Experts of a small language model.
Size: 19 layers, width 192, vocabulary 8192, 62.6M parameters.
Experts: 32 experts in each of 13 layers, 240 SwiGLU neurons an expert, 1 pick a token, a sigmoid router.
Below are experts of layer 12 (counted from 0) of a mixture-of-experts language model. Rows are named router (the router's row for the expert), gate (a neuron's input weights, with its number), up (a neuron's input weights, with its number) and show model dimensions 0-191. Each number is 128 + 32 x the weight over its row's rms, rounded and kept within 0 to 255. Numbers have three digits each.
After each expert's rows: a language model's description of what the expert responds to. This comes from a sample of Wikipedia text that the model never trained on.

# expert 26
router:125113116090136095161151146148159097141150167136099110145191159081158148116118163098144144152119111157107125056106112124089121200127115170128161114133109110127136130110046167121096114156112106121128155126215103116118089171159143124132113138119165146102108165098198132119053134082166108168131119079111094142116079153196140160140151157132127104166097160113185128108132199089125126051136121092118070162125156057172171131175149102138125153170142125153137157104157102018152093123118135154131137111172119096146173189129118175140167167141135092158140137112136144031116155124169094175
gate1:137067106083136154160061102087112099122117177148117154134109048129120144164149084133110101128144084117146185184098130092169161159126096168152095190155124117132209124165103114146094154134167077135100131154133149114078162168119149135109158109090091140089101081134179111161163169123081107101096044114119147122050190161113125154088093193122107133168190171113123116175115152112146135115155151121124149126141154139102135131074094107120077095178115099180132137136133121097170138170110087140208113133054123132157119142095144160160100134131125049124122150094127139123135192096138144075
up1:156154153145122102138129116139093117120137111137191115143164133166144093102134182132116161134187118091133164120112125156138125125107126055139112158124192131126151076132180142104117134132150176132096138071070102170163150120114123118123139140122166118115140096134192135054141137124194135212162138153107096123147059170093107119070126103106103131113091096135061119135153072121083117151078115130153141101068098120166091113156142105150090164145152149143046101122077190111131107096062158155141153137130141118100112141087182081158168070135061165095108096077124168119167053153194124083
It responds to: Name pieces for places and buildings like St, Ch, House, Station, Avenue, Cemetery, often near coordinates or parentheses.

# expert 19
router:155136101090132106179153115099158108079107113141095155126146129083088093144120155099111140112123142099112154171063158133168133170131101183099150118133105121131135154149148136095121082093115107056143081127196105088171119148173130108177158175111146147138111125082218127123104104133149063172118141107113066121113138123175161141170124138142094179088115109068125114135127144131112128130146119125128107209129138092159143123147154120158112131192160142130157108144151153059066177133109144111120104075120029162160114222110110160174148158060153108140190111098103157078110134148110044139
gate0:131158106137159096126157130097118075157138116084160115175134097138110110096129156113106145115037135104108112158123078134112123168163126115139087106139163123161097127134118206183088162108161137096154125136106042080108114074161116080114114105138135171123159161141116126137117104100106142194075145069163103115176088112067156120139132107131099084137108120144117101052126190136083170111161118147201177158144127135165122150139148149114103209160137116132131127082158119143145057031084094088114165114173147087116135183110088112135112129113197126155192159128124122152153127138207117126
up0:110097143096192135109170115157171060106174143116152167133185111108134102107150095114113112157208179119166144149114049076082121122153176098119126141117146153096094121107163109102093113094094102139112149147137109127157143127185131161093183110139136142107137099143148117144119110146168111139145130183084160137144188066084100113125097168070102156119116157133106128159147148093155143150126197127153143089078091071097157105114144095120142079092103112163150134122148059140181135051129092152132098119116106163171126112131157189190161105162088161162156097127165049102138133065147194074
It responds to: Kinship and role nouns after his or her, such as father, daughter, historian, plus cast-list dashes, table pipes and by.

# expert 11
router:178124137094156129199116064104138091047130132062125175111146098094146102077102156078116150086124129122110100124066134141121083175165153170164124085163114115175105112120108105150124124127140125092143125100205164097123132103139130093112199158080217117098060179124192120105119120136136075175142177124099126105099121136140120129145142163178129146106095123120106166183164095104082102069104170149099069162105168056156140127143128099135100199152123134155097172141135136030111116128115135082162162112160115120107121148115120171159094159132123125160132106115091102075128109121092114104
gate3:162152082142138085110168138131159204163145164123158139086155072130162052086152109109112196146121143120115157165127151134140118164169166140112126182134123128141125051166126125148140130150121124133135078136098101100140096055132121147134112137168126124073092133117110178136092105128139100143092125058054136147115170102158157110116141178128153189117163127081148087184080177117083121155183137104115097141142130075127105163121144063096074126060125086137140116180109120107151088134131128115168078121097111162190086132078134186054155112145183155093100172151121133205098131163125115110
up3:113116108140105125157176134180179181105105107095136124186118169127150102089146135113097138108131173120127111087182113173097169125144148113112117116064111096094157181100115125122124100126205116180179122134165111154147145152094124146118094060154115127086096193167128140149110032102138167143092130170149070063137137102123113104153093066165129095103143096173158162080129110199111125102108112054145117141124102158160159165116107115123153164163139144076156169111154186131049183130143118115119150076101107124092120105109145158122143152075061116146171095116148152098189162110166140080
It responds to: Equals signs closing wiki section headings like ==Playing career== in biographies, plus mid-word pieces such as raph, gl, agn.

# expert 7
router:133142117056135098123118166103120121092174118100051153148137106170118144115122129070150139109171125095109126137140151132107129137111085179166142098133175142165128133122136137088105077116105103130133100118172147134149091100152122147157125160112165154172070115051176165080103121092144157192160121176119085148084112130151138127141157200158107169064105164105113127107108144072100137122152105187101093104162181108105152049141177102132080118154136156152125122125181095014190101112086149124090155101113131078114144177121129161150139183141117050157152095083128141099138182121156085160
gate2:148154119120070121117136136117096112115122135085104140162114153156202156126075106196163109039143079079096146103065121143133116141134105168146096132143121168137133149165173133206176199145127120118170143122119099100107146093139166166116100095158134124124169107191206079088158125147157135054124107150115086120108107139122100140097087131151056096128126148058095177091195097104124131206043123065132126113133145130119145139122129120090122066121131147146121124116115097113171103111098137122154131099124119142151088146077098129114097162114143147113126127087187174104102188119161179069
up2:109164134175136131128159129080144086116112115125165077131157072064121171047176074075151124128171198172079139058145135134126177106146085150102151101102145125102116107106130103099141121126079144157096136161148174127069106143163130141083125117128093133160138084124137141173089110105069105106150152150157142114077143111153121082167130131104149147099134163198124185138113118148161167133135057180132082146135132135142132154121076124071109153080118089154142136187108128129113149116094133147063131104113109146060099106127117042151132102093052129128106152149139096148161119170222082149
It responds to: Quantifiers, conjunctions and word pieces after the or a, such as each, every, one, if, because, example.

# expert 4
router:161131164085131119107133139122161119129138194093126113156224176122126160116060146107153150136110126102128156101125160130100113200116137176138145097152043146149166132104098085122122137143152105138163112097205119119140136077171141126085111133076164146107114129097157116087140129111136085150115087129132109145121142185193143111141149154141117106093140174104004131176166145101113107115094151135105110127132154088154162250134148120144109144158110109168138145136156158012113096159118138112128180131116141096126122164120153166141078174098151074157160123102089152085161111151116124091
gate2:092153115165139145142131103143144083136160200152138131153145128087123156133087151131079106124092089144161118125162151100152144079113119077148090130167165119147143149120105166102114088084095073136114132204140077141111142154090158128106085136155163131125116190156196120172177155075138145112142117127104162162119113168067098158134139153104079122186135070128191075094110146142149152079143126172148147136108148151207187128156129138140128080171139118189126156122153062075139105128085113154091148138165132096129140205149118141150148119083067064129106110172170162086170080062164113173
up2:133092122099124098115163125108101187138107092128094079150143099167109113164135094189163131129192115171128091120135123125090083102139150171156178101114139120118083064148114064166121127119108153113162123095142153141095127103127082135093121164153114139081192095079077116076093101183146130124126167134054091105114128162076124160165108115165142126063150091096079133187137063109068175158136165122135124093187172127045111108094139108124111140060126150167124105053101147190128096098154112133120108099158154178129133123112133191145126139184191163112166090123104159150122181118132108123
It responds to: Table column headers and digit chunks in infobox and election tables, such as Votes, %, Venue, NM_000672; also the.

# expert 18
router:157116091125148114170149113115174113128052166109113164135138102093119104070141126153122104129102097084123169118094149152096114138123144201105115122120106145161141109142086109080111084148159093052125116070191135120132091127124127110124149185108126164115135127064133144132090099159135099161178122082110082132067099167197135107197120135157101153066150167131211159144133140056117140138111154127111104138150176084116163255176142131173133166133129128177141133175134115064146120141136115115123152102131145109140110159110106121116087129129106118173184102157129135051142099124160114041
gate7:129147103087113170170114115105095130148061123127022115128131133145064099153100162073132070185152106175138120116091126124080165119100110133140112117136166072106155092146098075125146080118160121126060145095123121112149137116169051187159120134147128182081138103103099095135074092130166103153100161109102154123159097073123112136154107084149139095166137144125088133106126129157136139129188109204151137107092042121128098101168098138170113120111123139105136121154118214097093119149075124139060158119167156181061132157128069131079112151087139128095123146142133107144099122074146066134
up7:141082139079170125162145064160150118141118098046160160102126087121178132124185123200150124155184148099113076131131010173091115111135130116126095104159134146043096150111154081163167149133138114134084075102115145165091098124192104156118153134133149146187103139131126131132152148154111221152180142187103147087125102099138079140088125173098070158203125126128167126096127159113140142155063079122153122086145130133103150120118122083150111137097179098143110140069124133171111122081138116145114156119123122118073157100148095053103104102116103150149154103141130107132104110144178099115
It responds to: Word-initial p and v pieces, as in vulgar, vaudeville, pioneered, and abbreviations like V, P, Pt; also periods and nouns like campaign, deal.

# expert 30
router:167155086104102163127137113124143117095057132101096124131137148154164113087142138103142158130099134156086110143122128133090141142140127221130163128168074134253145145104131108114182076106136084105124181093179153096121141144104129131089113184063182150118135134096117168125115141136121106165120128113156102121074160158138146147121127147139107152141083108113009107128145126146146119129132113126111072154111153061122123000131142114103100190145166167151131121100140136052090140148086086117110123109118122124117117184122114152161084116174129094108154149136136134145094063128145110100
gate2:107123141030154105122114073122163129126125117062103165142088145149118190192118125078123183150077169168128122124118184118106108103084127171073126129157168120096153162144091114090070131148110151065114121142111148092090089159163104109098145115152200094123109161120091145172110131059186146104099119057161107109136132122089149161087095085188127138138096113101119137082145168120132149092137095167090097084127157112137144078135132129145144082131080164168140193118088142081136103085081128181186141127150159129122127201117166163148074133113095090190133115097124130120135105077154098130
up2:151083119162118094152125115156066079099129174184106132075142122088123095056114159188101118085159082084136163149131092088140162159166154080105133094104081116110131132073167154152154140126160069156095144113131131133116143152139197129159147173109095173128135106092145113103157136190108138127135117150064095176140115135188121116097160141106165137053158093194149180166129075131133151115121115109173149163115099102117141191095161085119123134063179101113125112139153114106163126171167142193056131147113089159089123135136074117108178131112143136067133136126083128156098124162043132161
It responds to: Braces, carets, underscores, backslashes and equals signs in math formulas and markup, such as {i}, {−1}, ^{‡}, and heading ===.

# expert 27
router:148118121113117103199117146140164134075237172144092176101123124123069099094098165109142176153093092130125166130105131096140117173138044096150156151140255104177123084127152153131050110109107099112113146142126164159143125114139088127172140179053175165135108146092175120161103139072112073150126140049160071125104099162174163152161147116113123164116085145141181130167135137109100132091099147143118059152124166133170096091147180057139120128142163131128140169173135151106133115154122130107103139117146128114135097184075156171125122136139128111116145151133121113124101127099143094087
gate1:147125167133147139104084144144122113115146140121141153128122103127131134156114151131163158126122084061153168115165082111145115060130171141179184144132128077124108192067094121136139151151136093100052155088181108075083103076068170167114152169117137167132118155119061111149097105083134116122115147129115113097139082165207194126108137103077093113140123121139118102126123126108128163128097074161142147164161200118105225164119155099115182154090152125143144134151165152129137108126147175096142154139202129155152125084181059054088101119091148178186129141140102119182182124141119150124
up1:162129071135141119116146122119167157172139108094153079048068127076161120095139128098077147184160141116058149130110143113120107077101084161125059091127144159107157115130125119127078136170116195154081167157127201173147092120148139115179129146099127114115175087111180136094103153188108087105135162144150160098151152124120113179124144130139081191132127126117108131069176162121090036161140150152181171131089081123172101142143118130143144085122144096108134118116136115173064158092086093132094153135146119134107187158122187154088173145124157111097077089136102105109065102154114072143
It responds to: Opening syllables of Romance-style names and words, such as Pan, Mon, El, San, gra, and list dashes in film infoboxes.

# expert 3
router:111102119082086126140137122122168094099093099138137134115162148133095114149059123090150164111113103123088176114114133157086116141124042130141121128122077109160157114131072183098113092128114117142127126126180109101146120136166141108107061141100149165094082154051202143120118126115156120130112120091155120144089116163097156122166111148122147093146089159142151108145146195147117094120121135104107054251139173106169133030155137120183121165144116145165112116140139119023124138141093101100157149083209121066154150179117133125134124156114135047179129095113137167100114102099130121128
gate2:157089103133134143120123105119118151126099152127099118150151101105118119142114163161132144091137156128107097082121141126206156137139156068149075194080066127128174092113117067102071152136193141100112163094196126114124111070111082126092116137095081124096146138143154086072121182129060077117120184077116102141098142150152117121141159141119162110146198136150114153110128154126123177083109128084150094104157055170156111089142072179130160145109227099081125143082116115105151117100157173185113119088127138170083098131134170155145074106144098134088088190095101086158126143085116093105
up2:123106093146136116145156115072177110181185131145080136085102153173132129076168139173144122129125166158107181148151130117086187146117116127123144175149181117176161154121133142086120188091155175151082177096126095088061138093080154129153087131182116089111115123086124088066105119143042125090131077169144142093124176094115057114098120121080133140150094179114096082081165147140167097096105128144168119150165211137121094116160157092114115063148108125093085152122175093131114074085115132146143081150129089159107094110101088101083177145149138107146116132088119094187155123153130148108
It responds to: Prepositions and verbs of place, size and use after is/was, such as located, near, in, used, aboard; also table separators after dates.

# expert 24
router:138123154106127090186147095135141079104020175109088157150210147095118170099122110097104127126092106127108157132110123133114132134097129142127115144136255151132114092114130124109209107141119117100131124119152103071141129138131118112146093153120174146114095116098145129122173138093133140135103119160142063188127114121165124110137153132141107150096093146131073147156168123120146118102105115143133082182143152082140132255171163117098077127120158160149136132139159113051122127129116106115149148126138131088124125181084119119133119150135117109134145146086098120126128155112120114105
gate0:197087150192158147082117104135107104089066139120088118134120087098148113158143091113097110173155143119157097122069109110118089140134124167099089086132072111112195129089133166096114161097099174044139088181164182088123096156121076091097125125097149160143080107142117123067075144094159144109142155102133154091112131126190128097154174145135147149107192168148140104161086120098118137134146119126098099138109120151171120107145117116118123135191131175158162155163096201099092169161116114094126136108092106131131146081115086170126197210167134175142193143208096174122109119123113140144
up0:149156175129165069143114183146100137149134139148160087138184109090116154119104090111108091143125122123133131170099124179128146164177131083149128084166136110078104177101153085156123170154081130086103089208124149133115125169124100115139096116088172151160146182155126216172117145125187152094142166180111205107104153084150151121172186135132130180126177134179112189109098118141146121180133134130104068186122135075135125043138091065094157129160133105165139166072124092119109117128173129137131143102131178093069180153118130158123131141096136086081157166108160090109151111119144152174
It responds to: Opening pieces of Indian and Arabic names, such as Bh, Sri, Mah, Kh, Abdul, Singh, mostly in film casts and tables.

# expert 28
router:164146134119123123155133121136166125117000108114083124141161120151107090132121130119142123094095111122095153141109122119112133155154156125132160100132000123171145110122115116114077098136144131110140140131162115185147114108138125102165115134137160141124091113107116120177097146133156089133135119119136092127128142158137145150157101164148123143113115136119197138129147119113092152115114096155132078186107151115150140255134142116100077190143137133160135114163159099095130099123116128113135110118153112115152148180131097135152133190090135113112158124102142106102097098109157122114
gate1:131159091102212101151145049142123102106166097112096150124129137125105132141115138054047145102156140137066188144097156097138118131126119173111179104127140144117117190214115084082121080092179088172191093193129127121126185164151128178110123122091132113138141132121111097182180137101173147090133123109089100149161160181184142139146110114158083151134099075063154110094116130084083148112105130077117150102155110129090169143138141144072111124080148134111088133067152128159099169143110174115101109092119127121114121128150128164176105124097101166105072046111148137107158114136074140130
up1:144170110089148144164156107186156138132140098140087143102182197126164133153120086087148131139119152066096130096141150118197135183134127183146183133127125116177064177168047076123148105111171176151139086153113171162106143112129122180128144141125086136087091123129104109142138184083144216089188134124129127131198127180123076090155106135121122086127087104135146105141118118087096128081115084092154149125130144111109102141106149149071143124058129164176067133111177113123103119155106136092127113170158156109062122137113141109117078137112132159084125065140119151085075087080084165160
It responds to: Coordinating conjunctions joining words or clauses in prose, mainly and, also or, but, nor and &.

# expert 6
router:226112096075133099173173092125162104136103108117166173124143130083116165177119143105140129088148093123130160117124168127154139205152078163110133134130102126177164127119121095066127121101138120089114139110232129076151139143108168131114142215152181185074101159100134100124113151067124082129118079127160090150106146142148106141183130149168121133115092125133156134171138167083135131149125117141121075115166171083118187128193120140127113148148120162162174174099152119059151132158132135137141146073156052102115138172088115135152126192107161143166139115083071138106145116115102053106
gate2:104198109063114115124147164111157126160127133143150142105126058106155086113153106213114127162125103137156124107118146131129087134072137149109170139138131171141113103080151143093122094109144139129099135110135190090140109110074103165140102077138155149152099154089113120127077160126088190124071164118142117113126093122184109108057145192112047157173117164128139184148100193107112123139164094126107113124116189113114073086122102151076144135185157055139097106142103221152154118155137093164094178090150100121114076128111112132161097157097163129106140135167141073124127093057191144161
up2:127121174122119175136127156097235138156111117103125135158125168133101175151136076181096159132131156138120170136098078159153119164147128128119185085132139091159096158121162137118107098084140142153073129127183106063138123151148085204123174078106192143112093139100132151141098156125115117111156140143109144122132085153153126114060162181143137132188173169199089142133152105107108093140099151080120142089117109065056096115117106134144140090176174039188120102144152122115157072111130056147100116166170129142093053185135125145138134134140145170132089111136162101152073097104140151139
It responds to: Past and -ing verb endings and following prepositions in prose, such as supervis-ing, excelle-d, special-ized, using, plus of, for, with.

# expert 14
router:128145079121109110159146139135157137077252106093107140122196137138109102138142111112136150148130128135132161125176115115094167141139048179152133115132030142122129088092117082103064111141131099103094125098152107121144108158164163125088129160071163126127115180134190103142107125142150092159160128083122084153107082144171143199172120148119112144137076152156024111167147149081141121123122118160142096177172146118165150225142126091120114163109156127134142136170154146064114131162103125120094146102145146093121142139096136155179120207120138139114139127083118200081134093122140122176
gate2:125139113184096144137116167159135172101110063115132072097127182134137171148176157123094165136083117125169098122125119146148129171149141157110102168091101082065165170148151182180154139138114092112203176133111097133112116150142152091059129128136094190182133109172153144127166152149096127136140146118137152138144091170091083171112076110100103124116144126140158129145122201100098120071154116108098142114105191181077099099126130132123149118166122092152145147126118158132141131093056033161127123051165138197112159144137190175157155152141135109114215095133094126073138128154092151166
up2:063168152090096131115100150117202136079166092133071146161133114093134136086130083127153124130148142113124137083090125145116122159173133059138082096132164110160157082121173127128139106096180179115090089118103076120177122105115117146148113081103106114164129112080161142147149103136112087152108153132087093115172108124127094079128145161082190100054019133106096147125104128174108156150079116079062077148107135110036136147175108155124163101147123154157133125084156144107093090144151125164116173134123134186118136164214150141119128099169130145110154070138155177135094085114101171125
It responds to: Paragraph breaks before infobox sections like Personal details or Background information, field names like Density, Coordinates, and words like due, very.

# expert 5
router:109132122084130119174128112127170148100157184101122123152146148132074151150099141128147128119138139151128134113139161156122130139154131197116160096115003100148102154102105118067080111132134111109124138135183128100123086144165143130121170175154174167136106143123156113104151168107130081184088151127099088143125121194109179155116143144146120116090129143139025134122160177092083107134135113116105123168115127086126147000160133123181124133164118116122163080224174118050113108132092117114109108103139111138108146182095140120114142221130096136165146139101108131093091057104156111121
gate1:062124143173106137152129132131134166180101124168081093139136065112146130132124127173105123106126083148154121191099216171173086107113148096138127134112145126155164085123188084078141137119147140055211122152136180148198165114086120116129090098128143111139179161110114084106142125139118075095161150153112158165125073114118176123156161093098143129177112102122176146084098093135134105122195125112081092116190121116148128077155173078103157148155139123104107114193116136136191140167110160188084113152085159148142126118154151104121108132160124169124157135123162137098104108033067151177
up1:153181159155128144083128086221117122189104136062137171090078062125133068132114121194159094095114134115158137163113163186106085142130146171125110167147076087153167148098116121128149152111170139066120105137151161170161131071161117179111115142127104092117146158088115113185066154136174138094125086108095120109078128092095153145086151137144164134102139141116193125129184128145076070128143151084113122106075099109124111172165177112107163166064127161097082114131124138121141166129094114133076128141105149127102160099084088121125093188087132091109185174119086127133085103093173089135
It responds to: Table-separator hyphens and pipes, the article a, and technical nouns like system, band, ring, group, often near math notation.

# expert 16
router:151113161105144136203158095100179101096080149103125142130170121103100099082111144127165143103101119113112147121090126106113120175120146151112141132144000143095137114107120129104106095103100136079143144116148126119145127077173151166124158125150138157122065109163180137129111148131107110155059124112130084136116133127168130162170131147142098105078090151130081124155173151105139113093115172156116066129149193040140130255136169061130144177152120146153181131153123122083117120143132143127096118147134091097126132165116100112164131143138152102171148129084093187122118142121130075113
gate0:131148173099161073154132087124159143133141139140125115060175141128106122116129081128132089124153154062060077114065062123125146144115128143115108139127140169088189102132127061090123136103108157110117094071130143116165124114088069134159130119095151128080171113105138159114131177165138125149116148049116143153128138153128189118172145134121108115149178141146094076139150099130094092048171131163135097173145159146165122158133161097124133102035163184149115086156045110131086175100141085124118128126151101111157105157119166088127054071171159117164068112145170100121124153170079147085
up0:070117193135161141126196125155142128104141178117082078141121156108138115052094069149111137140161072142127134148118095116218142070157145158124126122112116122105082147116126149098154149192052126106148158132134211161079169137095149094116132107129065108176140075147162114143144120125071127132086087110103112113107208138073121206193190139128110138152140164176178098134125143119147078100104173087118087145099136121176164167178097101136122104116110149199094071110102144137142133143132085110167144136161104112172145150095144113087083116136113083127131119142103100090117130106164135150
It responds to: Nouns naming films, awards, festivals and institutions, often in award tables, such as film, Academy, Festival, Best, Museum.

# expert 8
router:132137155106110134226159106131134119074028121135098136096144121127137090161106131062150098126081132131126190152133122109164146192122102104092154135144025134170106098123120137129077111130118084040155152105161155117120114113183087152102100131178173137161137121098152102104116161117105088127098157106166128131075129143141141162127132155106136145096087170092064097153131163078150156126078124176098095117086137142124128186171125105127160145092151175150144160126148100059133160199104094090094147176165110104167123163073140164160072174147115073131163132089129128094152107113131110170
gate1:180096134179111167093134135129140114079154102121155141103163146105094105138113116138182075119238159086146136112143079091093133085121090088157096124186129180160137092156102115166052133094158151156116081082144078141134101127180130148060123162101140046111133118127099126108154162138138064135115135146115160159113080078142155146134144119226124116198172132085154105102097125158149092139139142148184159141131122140151155175135154141137088107122130156150109097130153078124151160121118151166170152091135086121143161161118164072140084153118112158107209080158105153076134137143179171107
up1:125127119064123139124158104059160116153132113151129118141179154111145095113125123129138168085147180092135084104102096086089156080095187119172128148150178154095129162091131117103101105218165097145100127119125099144175102164107063137125133173102118130102140136124101163159128152198125108167162131128153150120069112165121162152120110134164093115168159145143116132158155163186190176146080181089134167105113159113178131160088163078122079072175150165137120178090109158159118097129098167237136089150076145153152160146099109123117064132149099148127137196112087087115109149177078123120
It responds to: The article an/An and word-initial pieces An, Ind, Ar, Ang, as in Anglophones, Indian, an excellent, an ancestor.

# expert 21
router:168108119117105151165141127129165120118093137090122124098138100188144130137114141110148191110066116120111131135071148105137155178148097109081121123148249107164177101075113124116155109120158099077138116132203140111134124112145135105172145153108161148117105143116190086137160150103110086136131116145144086135084147173112149111129136152158100133090102134129199122167189161134096142147106131151133088212142151116138113045172146159110087233140154127151138149175168088093121100182109100111074132124169093139129131169099103148149129248120146133123161118078116103119167077117137099097
gate3:146106115041149159119187151099097165141190145086136148125135125117134108060156188100133113169106143159133125104104128099132111163139138090107102115038119147116110096126123105108152054119123103128082150158106076150107072114078120106156132160117164054100154130123106096122150054147086170116127122159166110093142098162132148150149099117155113169090135141131117130116071081124108115097070078121070130136164119095116147133127218071112145136125125097151106103158140116145117121074136092171108138101094090105160155123124166251131122164098149137225134114192150153141145093139100099140
up3:147125072046114154134150187127138137152180154123167161102135154116123113119177152111109082081093115179149113072105148081131113161090158076119136124038084201133118157115156125111164087146091127104137147139121100177139084145128125141136153153082128090109177138110093126076175057145121130134201117160167112106120095166134092145168093160134091134154107123137104149165026134147129143111064096106101109136159127093135096142131162057115142094124161127155140119138159161144156126121122078134079097118129087084119182143134079209090146161128147165228115126144101111155130083115141116164
It responds to: Line breaks ending table rows and list items, plus opening pieces of Latinate words such as qu, adm, conv, exp, compl, rel.

# expert 22
router:148107085106154135144102122080187113059059127169168183100146153135121160124104120117140146136093107108087129150081169150103099152134128164137155149181019150182100136096101087123098070115127123048172136110146135096155130163128142114148133183096142200074094142127144135094078131135118128148119130113135120123111088125130114116136141120178113133092111152107112209186172156143112121116137163122135105086144172114148189245137152097162076146127141132142163101126165078055105123142087162138069133123180140140103173173097130129132148189149123120161150124060117170134086133107141127162
gate3:137088110107137074176143148140177102088103124107144124080159044177162110120120122135106153154066114118135095068197171157126148122149085106187105115162069137189130150179112168163104098116137131119118074119099128156131128147091098090125137112107165152125153155120090194111098169106195133150102095114130074220104116106141104178102148130163144114115111109181148141171081206127133119151090109137146173120167157093159157093123125141171133170089104144209160150118126178102093117182105089139097151133138135126148126144080159124122120169138113114141165140181210146102101144190137172159
up3:118075075140086121119119138149159100114116043083166168092197106124143133063152114119128089115186135133129132072122106213120174107147084172162092136185150144191150108133106123137135127081129140113118147102116139146094122152143147115143040128092137135177146077118140129066105147182177119087141081179144153139132120108080126106128123140094099140183125112110086196153110145089215121128089058151148117119097148137106081056124102104095144117077163134199167133115121114094106092092121137091115113108126149158100142102124102153139128150098104100137137102109125155128058217133166098143
It responds to: Middle syllables of rare names and words, such as bus in Cambuslang, inter, uli, plus pipes in score tables.

# expert 17
router:135128100128094154151165124118171117083209160155127152138151138103154094136136121091149097108124135110133105122069143130084111141119072156116111103115094123194125097104135156134149112096159071091143135081172115122141109096156140145098106122135167108121104149083205111149156142110137165142079134128154085177124143126169168101144135155129114110137070124115125110101131178093114122154151127128187077166155165089146135203121140093173064162199110129162117098174098113001105036141112121128092149115166132093180131146116107139181115239149160105145174110070147147143107130124146091167
gate2:132057082127135137117177145144105133109145156113111107144086184142146154100079144138130127087132139099113085116157132161111187168062110090133139087060121106128150127121165166101077117159160125114131087114095145128110103083184071140130134102099171085187091135116131119125131106145137141137117139157135073128127102118107135129126184084206074134116156108135162126125124207069156042093122191145167127145141137157179085107133194135123133077126138124192115065120119149094157117078176172095173088077137118083136080130080136142183081152145185119134141138045111123108112113153182136111
up2:164120133124130137149155127129150091146110126118142156156121167167128079110112112200148115117127104082178078095099124128152111117120100119070110091102085154141043085118145166137124115189138131039072132109136128143181162091098097150136169165145098146173098100068205172155143151173131144112135142161157122074115135106124103125139160107182112105088109140152146164153100148218154165115176194118129109140198140151171092125163103106158163152147139111231152150119099098105140116142156125181097114144084158089109172156151091197137148115184150170160121104132151146094098169160150130169
It responds to: Ordinal words and suffixes such as second, third, 1st, 4th, 40th, often before century, anniversary, place or round.